python train.py --normalize_top_k=false --routed_scale=14.2 --vocab_size=8192 --norm="rmsnorm" --learning_rate=0.00673 --beta1=0.95 --beta2=0.99 --dataset="wikipedia_en"
Below are experts of layer 6 (counted from 0) of a mixture-of-experts language model. Rows are named router (the router's row for the expert) and show model dimensions 0-95. Each number is 128 + 24 x the weight over its row's rms, rounded and kept within 0 to 255.
After each expert's rows: "gets" lists some tokens that make up at least twice as much of what it gets as of all text; "comes before" lists some tokens at least twice as common just after its tokens as in all text. This comes from a sample of Wikipedia text that the model never trained on. Tokens count by the router's weight.

# expert 91
router [ 90 149 169 122 135 115 118 121  95 134 120 115 151 143 149  79 111  93 165 113 154 155  93  94 149 130  94  81  85 133  97  78 118 128 113 122  89 134 121 111 148 140 163 146 153  81 152 125 106 155 136 122 157 119 154 136 145 117 151 120 109 147  92 145 158 105  84  92 112 116 105 155 144 109 143 144  89 147 140 150 102 131 155 107 126 124 117 153 144 118 142 109 150 118 170 111]
gets: ",", " but", " as", " and", " when", " while"
comes before: " the", " he", " it", " and", " but", " they"

# expert 113
router [163 131 116 100 125 137 153 146 112 130 105 101 127 126 109 113 141  94 133 100 139 135 139 159 161 139  82 116 119 123 152 123 151 171 162 125 134 161 134 176 120  84 120 123 152 162 107  98 133 130 105  72 136 146 127 133 104 155 130 116 160 123 156 113 131 159 162 162 134  94 101 154  70  94  96 134 119 172  85 119 138 147 131  75 159 136  95 137 138 122 153 118 129  98 140 130]
gets: "w", "cre", "we", "gre", " Cre", "pos"
comes before: "ed", "t", "en", "s", "al", "e"

# expert 160
router [114 107 136 142 105 164 131 190 127 135 142 108 175 149 169  87 149 172 118 135  87 119 146 138 136 163 187 179 125 138 160 120 136 113 133 134  79 138 146 115 135 103 137 128 110 147 140  94 121  89 108 123 134 148 127 121 141 143 126 133 141 168 148 112 132 158 138 117  86 144  80 123 116 151 105 100 149 145 162 131 145 143 104 117 112 131 125  87  70 117 135 112 110 104 137 119]
gets: " Location", " career", "s", " information", " Date", " Years"
comes before: ":", "\n", " |", "==", " ==", "s"

# expert 156
router [158 129 161 144 141 119 114 137 129 149 131 156  81 127 156 111 154 158 138 149 122 165 110 155 154  97 129 156 165  97 157 136 120 153 102 147 117  85 100 137 110 108 124 140 142 148 117  89 154  91 122 139 136 103 137 110 159 102 113  99 138  99 160 137 132 107 124 101 112 140 165 160 164 121 166 146  78 155 159 119 129 164 141 112 118 160 153  80 135  97  84 124 160 114 104 117]
gets: "3", "2", "6", "4", "5", "1"
comes before: " |", "–", ";", "0", ")", ","

# expert 137
router [106 164 168 126 113 113 130 135 148 129 129 143 107 133 158  98 126 163 133 124 102 112 155 116 135 142 119 109 148 139  88 138 181 127 167 153 111  92 149  85 151 135 105 142 154 147 148 133  97 113 203 150 131 157 159 132 149 121 113 103 148 133 129 151 122 174 101 154 146 179 116 102 120 137 138 142 144 125 131 149 116 119 114  73 114 165  87 132 129 145 106 101 106 166 100 142]
gets: " |", "|", "|---|---|", "|---|---|---|", "---|---|---|---|", "|---|"
comes before: " ", "\n", " —", "---|---|---|---|", " \"", " Succeed"

# expert 174
router [149  96 182 103 130 128 104 156  92 150 122 183 132  98 155 127  96  67 144 129 129 157 138 103  92 101 113 142 166 104 145 118 135 111 141 110 149 104 109 146  90 110 117 136  99 144 152 138 123 177 152 162 163 150  92 123 130 150 102 132 144  94 169  78 116 127 125 123 124 125 123 138 140 107 116 134 145 148 127 129 116 123 173 132 141 150 132  97 122 158 123 131 130 146  80  90]
gets: " ", "1", "2", "–", "3", " R"
comes before: "1", "2", "3", "4", "5", "6"

# expert 164
router [138 126 184 157 118 106 100 130 130 139 118 134 128 114 146 128  99 127 114 103  90 110 145 124 151 190 130 157 139 113 172 122 134 120  91 117 171 146 104 132 149 174 146  73 170 152 130 115  92 134 138 159 128 181 113 120 134 152  91 107 127 142 118  94  98 144 146 120 124  92 152 133 145 167 105 102 109 119 152 157 171 113 141 116 106 182 125 142 124  97 128 125 111 128 139 122]
gets: " World", ")", "\"", " world", " Film", " Championships"
comes before: " |", " (", " Championships", " War", "\"", ":"

# expert 190
router [150 137 148 122 104  77 121 157 105 140 101 151 104 114 131 129 128 105 155  93 101 111 110 129 124 116 139 134 151 147 120 113 156 119 134 139 101  85  88 139  90 115 103 170 194 124 106  85 150 145 144 137 125 128 144 158 101 135 109 118 125  81 158  60 161 117 136 132 112 117 142 124 118  97  91 124  80  92 112 117 108 148 137 113 151 167 134 108 119 104 104 152 146 130  97 127]
gets: "2", "1", "3", "4", "5", "6"
comes before: "0", "9", "5", "6", "4", "8"

# expert 117
router [145 158 172 143 129 130 193 140 141 130 182 108 133 114 151  95 115 146 164 144 125 154 105 100 149 121 149 144 155  91 123 156  90 132  95 111 164 151  96 119 161 145  96  90 149  82 143 100 139 107 131 150 131 137 190 116 140 129 117 106 122 131 104 121 143  92 135 119 104 109 125 155 155 131 131 137  83 137 128 136 159 128 128 118 128 157  88 129 130 115  84 123 153 113 141  89]
gets: "0", "6", "5", "4", "8", "7"
comes before: ",", " |", "–", ")", ".", "),"

# expert 115
router [120 117 110 120 103  93 135 128 155 150 114 115 167 125  85 168 122  86  90 124  73 152 142 137 149 143 135  77 141  89  81  94 131 113 127  77 117 115 119 135 120 105 112 113 154 117 153 139 137 162 129 120 106 100 124  97 167 115 130 174 126 146 102 124 160 116 115 100 162 133 126  97  79  98 109 149 128 123 151 145 105 125 119  93 138 137 100 123 167 145 147 117 160 121 116  97]
gets: ".", " \"", " (", ").", "\".", ".\""
comes before: "\n", " The", " In", " He", " It", " This"

# expert 92
router [125 131 120 141 107 143 135 119 117 122 151 123 141 130 111 120 133 157 158 156 148 118 132 107  90 112 146 158  98  76 111 128 154  93 105 200 157 133 149 148 151  99 113 115 142 139 141 120 130 130 111 145 176 123  97 136 130  65 109  95 163 105 149 124 103 174 141 137 124  96 130 123 108 101 112 109 147 140 153 150 167 104 103 128 102 126 143 107 113  95 122 107 164 147 160 186]
gets: " out", " up", " back", " off", " down", " Win"
comes before: " |", " to", "s", " the", " of", " in"

# expert 138
router [105 177 104 121 126 124 118 149 131 122 123 129 119 116  88  88 126 115 146 126 150 162 139 145 152 132 202 111  93 101 123 156 172 105 131 131 144 103 137 126 129 160 100 138  90  98 181 123 122 152 132 174 154 133 161 158 114 120 144 105 128 142 163 152 109 173 121 138  94 193 126 153 126 122 111 106 154 133 157 143 138 133  97 150 126 125 141  95 141 127 123 100 122 131 117 171]
gets: " on", "On", " On", "born", " under", " to"
comes before: " ", " the", " a", " November", " April", " March"

# expert 84
router [151 115 100  95 103 144 166 121 125 134 158 102 105 104 134 117 140  62 139 106 126 103 119 119 127 169 126 110 126 124 137 129 135 184 120 137 137  78 148 141 138 144 154 150  99 139 127 113 151 136 102 119 123 139 137 134  72 147 168 101 129 152 168 120 158 137 165 157 123 122 120 152 132 104 152  72 129  94 105 174  96 150 139 124 160  99 103 137 120 167 130 108 159 103 145 147]
gets: "dic", "qu", "ci", "curr", "lic", "min"
comes before: "ation", "ent", "tion", "al", "ated", "ations"

# expert 144
router [ 82 138 137 152  97 148 165 134 144 168 117 118 129 143 177 135 106 152 114 126  86 139 168 153 169 126 168 174 121 140 121 151 120 163 144 101 126 120 111 128 131 150 146 143 179 124 164 114 156  99 124 124 165 101  61  87 145 131 133  92 102 128 124 152 154 111 115 127  98 147 140 110 124 115 105 123 127 131 156 141 134 125 110  94 103 133 117 149 125  98 101 117 165  81 127 138]
gets: ")", "\"", " =", "===", "==", " ==="
comes before: "\n", " |", " is", " (", " =", " was"

# expert 105
router [153 141 155 106  97 127 121 184 107 150 128 160 144  89 129 136 101  78 140 107 137 129 136  89 100  99 135 146 145 119  95 111 155 113 132 152 140 104 113 153  81 129 115 122 128  90 139 102 134 170 144 150 149 151 122 117 129 115 123 134 157 103 138  80 129 133 126  87 102 119 131 116 143  96  93 115  85 119  68  82 125 137 108  91 168 152 129 128  96 142 141 145 106 141  99 104]
gets: ".", "1", "2", "0", "4", "5"
comes before: "8", "7", "6", "5", "4", "0"

# expert 179
router [100 162 112 148 149 122 145 118 166 164 157 128 131  89 150 147  85 148 102  90 117 129  90 159 133 139 155 150 147 171 146 161 111 121 106 127 154 135  71 131 113 144 120 144  98 143 146 118 124  96 164 124 141 149 158 120 160 140 129 113  87 134  77 127 105 112 147 120  77  96 146 162 105 124 142 126 125 144  97 122 126 142 119 169 126 176 147 146 168 159 152 148 113 119 123 135]
gets: " British", " American", "ian", " French", " English", " States"
comes before: ",", " States", ".", " and", "ia", " Empire"

# expert 141
router [ 77 170 172 143 165  91  99 120 141 160 116 134 108 162 133 124  89 116 144  99 124 142 125  95 143 116 122 122 150 113 109 128 106 120 101 117  95 100  97 109 116 169 149 120 160 116 142 135 146 107 131 121 195 113 132 103 153 126 117 148 120 144 112 170 174 127 101 124  92 112 100 162 133 104 149 192 109 128 172 139 109 141 126 128 135 135 125 157 112 165 127 141 163 137 133 131]
gets: ",", "),", "\",", " and"
comes before: " and", " which", " but", " who", " a", " the"

# expert 133
router [114 165 173 116 127 123  97 142 138 119 119 110 109 114 179 111 147 164 116 111 128 162 154 110 143 133 135 128 109  73 121 120 134 107 129 139 121 109 155 120 143 142 164  68 154  94 148  92 130 162 130 149 136 127 129 115 147 101 117 134 112 184  92 127 150  94 146 128 133  96 149 109 150 192 126 119 122 148 148 161 153 100 152  96 138 138 129 138 121 114 124 112 130  97 177  80]
gets: " that", " which", "%", " who", " years", " season"
comes before: ".", ",", " of", " were", " was", " in"

# expert 99
router [ 87  96 130  93  93 136  80 149 155 128 126  93 121 141 143  97 128 174 154 142  86 120 140 143 129 169 120 132 149 162 113 141 148 128 141 146 114 123 122 108 160 134 115 144 112 147 114  90 111 134 159 136 102 158  93 176 118 147 108  89 147 134 144 121 121 147 119 149 123 143  92  85 113  91 172 108 131 129 159 155 123 118 147 114  99 167  91 118  97 140 121 102 129 184 100 132]
gets: "|", " |", "---|---|---|---|", "|---|---|", "|---|", "|---|---|---|"
comes before: " ", "---|---|---|---|", "\n", " Year", " Total", " No"

# expert 78
router [157 134 153 139 126  98 157 124  86 139 101 129 140 121 109 141 119 128 115 134 106 101 152 134 127 133 105 116 154 159 118 160 109 147 125 134 131 173 120 151 121 165 139  95 167 169 163 148 122 180 100 109 119 123 146 151 164  88  85 140 152 143 109 122 118 104 143 166 124 149 106 128  94 103  89  99 130 152 149 186 128 163  93 133  80 113 118 100 139 150 154 141 152 105 120  96]
gets: "'", " \"", " War", "’", " war", "\""
comes before: "s", "The", "S", "A", "I", "D"

# expert 135
router [137 145 129 119 132 140 154 138 152 114 146 118 150  94 112 102 111  89  91 108 156 167 132 109  96 142 162 140  93 149 129 131 143 100 120 191 154 143 149 137 160 129 133 132  86 117 114 148 116  77 145 131 173 121 133 128 112  99 192 150 128 120 110 123 133 132 147 139  78 113 100 114 122 131 124  86 148 143 139 148  95  98  90 128 109 150 143 134 155 147 120 149 122 104 144  62]
gets: " part", " south", " north", " early", " South", " mid"
comes before: " of", " to", "s", " in", ",", "."

# expert 169
router [140 122 112 159 111 127  91 152 123 104 148 119 125 110 165 114 133 186 118 105  91 149 126 123 159 146 134 124 132 139 111  97  91 124  95 125 123 117 146 127 157  86 164  51 146 150 141 140 157  89 112 158 141 144 113 125 149 128 120 162 110 160  80 113 113 148 120 125 116  76 126 117 153 132  92 153 114 136 167 146 120  91 115 124  91 110 149 108 122  99 143 147 163 113 142  99]
gets: "s", "ers", " team", " club", " season", " games"
comes before: ".", ",", " in", " and", " of", " were"

# expert 110
router [ 84 174 123 132 126 101 101 113 129 161 104 125 156 140 106 119 119 139 162 177 144 123 137 135  71 129 141  80  88 100  82 126  88 112 136  93 134 100 133  66 151 154 125 123 157  93 151 160 117 128 128 162 159 116 159 142 126 134 152 132  94 128 151 143 115 176  91 120 138 166 106 141 140 113  87 152 139 124 167 127 107 147 135 135 123 108 125 142 143 146 110 124 120 141 125 128]
gets: " in", " to", " with", " as", " for", " of"
comes before: " the", " a", " his", " an", " its", " their"

# expert 94
router [114  94 135 135 111 125  98 102 173 177 134 121 123 129 121 118  99 143 166 125 115 116 165  91  95 111 113 117 144 150 129 166 155 132 133 123 135 140 114 166  90 132 111 138  93 128 160 150  87  95 115 166  95  96 137  95 179 150 107 128 134 122 146 146 135  89 168 149 141  94 145 158 151  92  87 103 110 137 158 149 107 159 114 148 153  96 135 123 151 132 149 111 128 101 152 106]
gets: " |", "9", "0", " –", "1", "-"
comes before: "6", "7", "5", "0", "8", "4"

# expert 185
router [ 91 121 151 113  95 126  67 147 178 153 151  87 116 156 180 102 107 160 126 150  93 166 151 135 123 152  89 112 129 164 120 144 169 119 140  89  91 130 162 100 126 102 104 141 131 162 114  99 105 151 162 144 109 141 113 125 139 125 130  92 124 134 117 135 121 100 135 139 107 171 101 120  96 136 144 107 163 124 161 139 106 147 108 116 142 160 101 139 109 126 123 140 146 155 120 149]
gets: " |", "|", ";", "|---|---|", "|---|", "|---|---|---|"
comes before: " ", "\n", " Votes", " Candidate", " ±%", " Title"

# expert 123
router [126  88 123  98 104 160  91 158 140 136 116  92 131 104  90 124 113 149 157 187 130 129 161  95  84 142 105  82 129 114  77 125 132 139 113 139 153 141 134 111 142 127 151 109 103 106 109 155 118 163  91 153 138 125 113 137 124 155 118  70 191 109 155 137 133 137 145 155 143 114 154  94  89 122 104 154 132 140 155 133 120 136 145 133 169 107 128 106 149 112 104 110 127  98 124 140]
gets: " at", " dis", " re", " At", " Dis", " ex"
comes before: " the", "tract", " least", "t", "a", "tri"

# expert 155
router [ 84 173 150 118 125 104 108  91 123 156 103 132 108 136 115 151 120 131 152 149 137 134 113 138 104 120 106 103  95 132  89  86  97 120 152  68 114  91 157 127 134 109 147 135 180 101 122  92 147 163 140 101 152 113 129  94 136 112 118 124 100 157 126 169 144 102 121 108 116  84  84 133 121 185 152 128 118 126 120 123 119 136 151 160 160 139 101 148 116 114 111  98 151 119 159 117]
gets: " and", ",", " that", " of", " which", " where"
comes before: " the", " he", " they", " it", " a", " and"

# expert 143
router [156 114 130 143 104 163 169 116 125 140 161 108 106 113 151 101 139 128 149 139  69 129 137 120 153 114 145 178 168  72 117 149 123 164 133 155 142 162 107 127 149 105 128 146 164 138 119  83 105 153 134 129 110 159 133 118 119 172 117 107 114 100 171 115 160 127 110 124 112 110 149 145 111 130  93 162 118 137  94 100 127  97  99 143 136 165  89 128 110  94 109 155 127 112  96 107]
gets: "0", "8", "4", "5", "6", "7"
comes before: ")", "-", " |", "–", "0", "8"

# expert 188
router [101  82 156 143 113 137  94  92 177 173 141 130 122 119 127 114  96 142 146 107 121 102 144  88  95 120 127 125 130 127 126 136 168 138 143 119 136 132 116 146 103 130 117 119  97 129 154 156  95 110 100 162  97  81 116 101 188 117 128 137 145 101 136 153 128  96 145 135 134  82 154 128 167  85  85 107 113 146 167 140 107 133 134 144 142 115 138  92 156 150 152 111 132  92 155 112]
gets: "\n", ".", ").", "\".", ".\"", " *"
comes before: "|", "\n", " The", " In", " He", "=="

# expert 98
router [152 111 103 125 106 135 147  96 131 118 165 141 141 112 139 145 129 164 149 106 110 124 152 108 115 168 102 136 127 142 106 105  78 121 122 135 150 150 179 110 152 102 178 146 133 157 170 150 150  90 105 149 105 136 130 111 142 144 103 185 130 158 117  94 160 140 136 161 124  88 132  86 129 126 129 158 157 107 159 160 142  99  84  93 105 106 127  88 131 148 139 144 140 131 123 146]
gets: "s", "es", "ers", "les", "ies", "ions"
comes before: ",", " of", ".", " and", " in", " were"

# expert 85
router [ 93 148 124 124 100 113 132 112 122 160 112 118 104 157  88 120 120 155 175 123 125 119 127  93 120  94 115  90 133  85 152  94 169 111 133 149 133 113 119 151 150 121 127 128 168  95 151 150 148 126 132 150  90 138 179 150 106 106 155 129 107 155 108 134 102 109 115 143  89 165 113 124 134 149 154  94 138 103 125 128 166 100 159 149 135 152 178 157 141 155 126 178 142 163 130  98]
gets: " the", " a", " his", " an", " The", " their"
comes before: " ", " first", " second", " United", " final", " same"

# expert 175
router [109 102 130 151 124 133 108  87 163 180 154 164 124 119 134 132  92 138 158 102 107  97 151 118 112 119 109 103 105 119 140 152 141 130 132 149 139 145 105 175  95 117 118 129  97 138 150 131  91 107  91 164  86  85 116  86 180 136  98 132 132 108 128 144 137  92 170 154 134 102 132 164 153 100  85 106 112 133 156 156 119 143 123 127 157 111 141 136 137 133 162 106 135 105 159 106]
gets: ")", "\"", ".", " –", ";", " —"
comes before: "\n", " |", " (", ";", " –", "|"

# expert 83
router [131 169 116 146 151  88 113 123  89 142 139 162 138 115 116 118 121 121 117 148 144 107 164  94 122 125 142  88 104  81 102 118 100 111 163  84 128 130 140 130 154 120 119 141 103 123 143 127 102  81 143 154 153 139 163 119 122  99  95 164 124 162 167 131 117 157 114  97 138 131 131 122 112 113 117 146 122 148 165 146 144 169  95 112  80  99 100 138 161  73 151 135 140 135  81 113]
gets: " was", "'", " is", " had", "ed", " made"
comes before: " the", " a", " to", " that", "s", " his"

# expert 81
router [140 121 129 118 124 114 109 152 102 154 138 140 108 138 170 150 146 120 127 120 109 122 148 128 123 129 121 144 153 155  96 129 165 107 116 134 132 102  96 141 161 165 125 162 130 144 133 154 169 153  96 119 154 117 198 134 122 115 168 143 157 107 151  79 151  91 150 102 138 126 135 150  61 125  97 136 146 128 150 135  91 187 109 135 142  97 106 130 134 138  75 166 125 111 128 135]
gets: "1", " ", "2"
comes before: "9", "0", "1", "8", "2", "7"

# expert 178
router [145 174 174  94 152 112 118 121  93 132 133 113  96 135 139 148 153  93 150 145 105 168 139 133 142  77 163 138 162 157 142 132 166 110 129 117 158 108 123 126 102 128 103  85 109 166 128  81 128 121 152 163 133  97 150 135 120 117 139 117 130 105 154 121 132 121 118  95 109 142 123 146 127 134 147  85  94 155 153 106 132 146 109 117  96 169 168  90 106 134 104 170 150 144 147  98]
gets: "1", "2", "0", "3", "9", "7"
comes before: ",", "0", "9", "1", "8", "2"

# expert 140
router [ 73 109 165 169 130 131 109 182  86  95 127  94 150 119 107 115 102 109 164 147 107 114 138 136 118 105 137 175 164 153 106  98  98 138 114  81 120 116 145 157  79 152 123 170 147 108 119 160 108 138 132 105 110 121 101 161 135 121 111 107 140  97 158 120 156 140 140 153 101 133  79 128 135 102 108  92 137 140 134 165 146 136 123 137 140 102 124 110 117 132 102 109 150  98 135 125]
gets: "==", "===", "====", " ==", "See", " ==="
comes before: "\n", "See", "==", "History", "Early", " See"

# expert 124
router [100 108 138 121  98 114  86  88 172 166 135 135 142 122 130 130  89 160 153 123 142 128 159  84  89 114 105 112 120 127 133 145 135 117 134 125 154 147 115 149 124 126 108 129  92 106 161 116 103  98 139 164 101  97 145  97 177 132 122 132 135 109 154 154 104 112 160 134 113  79 157 142 145  95  96  92 120 127 157 144 117 150 116 158 163  89 128 102 138 131 152 125 150  83 157  89]
gets: "ing", " that", " such", " of", " with", " this"
comes before: " the", " a", " to", " as", " by", " in"

# expert 103
router [107 166  90 109 105 126  99 143 107 129 107 126 146 102 128 140 127 123 161 156 158 114 105 160  74 159 131  96  93 141  92 110 121 110  85  95 140 157 143 160 122  82 134 121 189 118 142 163 105 159 104 136 186 112 118 107 115 164 122 135 157  88 153 116 120 150 137 152 155 120 105 124 113  98 105 123 143 109 150 140 136 139 141 132 128 111 156 134 140 161 111  78 115 117 143 132]
gets: " in", " con", " for", " as", " re", " In"
comes before: " the", " a", "t", "f", "tro", "tra"

# expert 147
router [ 96 164 109 113 111 119  95 136 152 125 164 115 142 130  97 135 104 159 150 130 163 125 107 112  83 156 162  99  94  87  92 121 107  77 158 139 137 114 163 140 133 133 117 104 157  82 101 146 111 154 152 139 167 127 140 125 119  84 136 114 127 110 146 136 133 164 122 100  71 146 124 127 139 156  88 164 100 155 131 111  87 127  94  99 124 169 109 132 143 117 125 114 113 142 129 129]
gets: " of", " over", " to", " from", " than", " about"
comes before: " the", " ", " a", " its", " $", " his"

# expert 157
router [129 115 130 148  98 119 139 101 127 125 121 107 109  97 153  91  92 122 125 104 131 107 170 102 134 164 131 157 174 175 130 110 105 132 136 117 148 163 113 140 122 131 157 100  87 188 122 121 159 120 127 136 145 183 184 102 148 173 106 158 153 134 109 128  83 161 149  90 134 101 144 144 128 140 149 111  92 137 158 122 139 134  95 127 143 118 154 103 103 112 125 130 121 104 144 146]
gets: "s", "ing", "ology", " Science", " Research", "ation"
comes before: ",", " and", " (", ".", "s", " of"

# expert 114
router [113  92 142 133 134 123  95 106 175 178 141 134 116 129 127 112 111 145 162 118 114 115 157 108 104 109 109 119 138 131 142 161 162 122 128 131 122 143 137 159 113 134 101 128 110 131 147 152  76 109 109 159  93  83 127 100 185 135 111 128 144 134 147 147 118  87 169 163 111 104 159 152 151  96  92 102 113 131 163 149 107 140 124 158 166  88 119 112 159 144 151 109 153  87 140 101]
gets: " (", " –", "-", " |", "0", " A"
comes before: "0", "1", " \"", "_", "L", "'"

# expert 118
router [ 99 153 114 164 123 115 112 119 153 128 145 150 142 146 124  85 117 168 181 198 167 131 168 175 105 117 175  92 105  77 106 126 110 109 143 105 130 153 149 103 135 153 120 161 132  93 156 141 108 111  98 142 140 125 117  91 133 114 114 156 125 167 125 156 115 126 123 102 152 151 143 117 143 118 132 144 124 137 137 107  99 154 157 121  90 111 112 146 137 108 142 149 115 137  86 140]
gets: " to", " was", " would", " not", " can", " had"
comes before: " be", " not", " have", " been", " a", " the"

# expert 122
router [111 154 114 141 139 122 119 126 136  96 144 168 142 124 106  78 125 141 118 136 110 150 152  68 127  94 172 122  91  91  97 163  96  87 128 145 125 134 166 107 156 117  91 151  84  81 129  94 118  70 114 131 138 113 161 126 113 102 139 138 108 108 143 154 114 147 129 102 117 121 164 131 121 133 124 151 138 126 169 131 143 119  84 125  98  87 101  99 127 104 151 121 144 122 114 140]
gets: "ed", "d", "ing", " used", " released", " began"
comes before: " to", " in", " by", " on", " the", " as"

# expert 168
router [123 181 148 130 143 139 139 171 139 145 108 109 100 189 126 156 147 103 161 123 116 177 149 147 175 101 156 136 141 153 140 155 157 116 142 109 137 130 138 122 154 160 119 133 102  95 148 119 149  79 142 108 160 129 141 103 102 122 115 159 136 146 147 109 150 111 103  96 116 162 146 117  71 117 121 134 125 111 139  81 110 138  94 141 122 131 130 141 165 138 102 116  86 132 113  83]
gets: "1", "9", " ", "8", "2", "0"
comes before: "1", "9", "8", "2", "0", "7"

# expert 186
router [117 113 140 103 119 120  91 123 150 160 130 101  68 113 134 118  92 130 135 109 102 106 148 106 106 107 132 116 142 104 121 104 143 167 124 172 121 108 123 144 154 122 100 148 148 167  91 153 125 132 151 148 115 104 105 127 136 150 111  86 107 113 152 112 114 167  98 125 137 127 129  91 159 135 159  95 111 155 155 132 103 155 123  78 107 140 154 106 143  76 152 103 172 151  99 170]
gets: " |", ";", "|", ")", "et", " W"
comes before: " ", " L", " W", " D", " GF", " —"

# expert 166
router [156 149 160 134 129 122 110 158  77 148 130 139 108 163 130 112 186 160 153 171 101 174  92 148 135  94 137 146 130 178 126 125 137 111 119 134 110 132 103 140 133 102 122 149 174 129 111  63 164 108 154 120  86 124 115 105 129 108 141 118 147  96 166 136 137  96 140 114 147 135 151 113 135 141 114 127 103 122 114 113 100 118  88  96 142 173 130  99 147 125  91 129 135 140 150 111]
gets: "1", "0", "2", "5", "3", "6"
comes before: "0", "9", ".", "8", "5", "7"

# expert 97
router [120  95 147 138  98 128  97  91 175 169 140 130 124 131 132 122 114 151 168 133 124 115 155  99  90 125 114 108 136 134 128 159 169 125 137 134 132 147 112 163  97 141 113 134  98 141 171 161 100  91 112 156 104  84 119  97 176 126 104 129 141 115 139 135 125  83 170 148 125  88 156 148 158  96  94  97 123 140 156 134 112 138 123 157 153  84 128 111 144 142 144 111 136  91 152  99]
gets: " ", "เ", "น", "ง", "ส", " New"
comes before: "1", "2", " |", "3", "4", "5"

# expert 116
router [134 161 171 126 115 144 104 112 148  95 127 118 142 146 144  87 134 106 146 105 144 134 132  92 165 165 161  99 116 129 130 124 126 114 112 137 124  97 111 127 174  88 124 122 105  99 140 112 121 136  94 151 192  88 127  99 133 113  86 143 155 125 131 139 159 109 153 108 140 126 158 119 166 144 115  97 112 138 126 132 113 105 146 122  84 154 164 171 157 131 138  76  89 117 157 101]
gets: " time", " years", " year", " home", " life", " day"
comes before: " of", ",", ".", " in", " he", " to"

# expert 176
router [142 142 157 122 146 183 174 153 162 134 160 111 120 174 138 105 111 153 132 147 112 145 101 104 132 103 153 162 161 114 100 145 109 124 152 133 166 144  86 125 166 150 119  94 140  94 147 119 139 114 144 125 136 147 106 109 104 122 154 112 109 125 145 105 144 113 116 134  97 145 167 162 150 129 119 150  81 160 101  97 151 144 106 103 151 150  89 140  89 124  89 142 101 101 143 106]
gets: "0", "6", "4", "3", "5", "7"
comes before: "°", ")", "″", "′", " |", "–"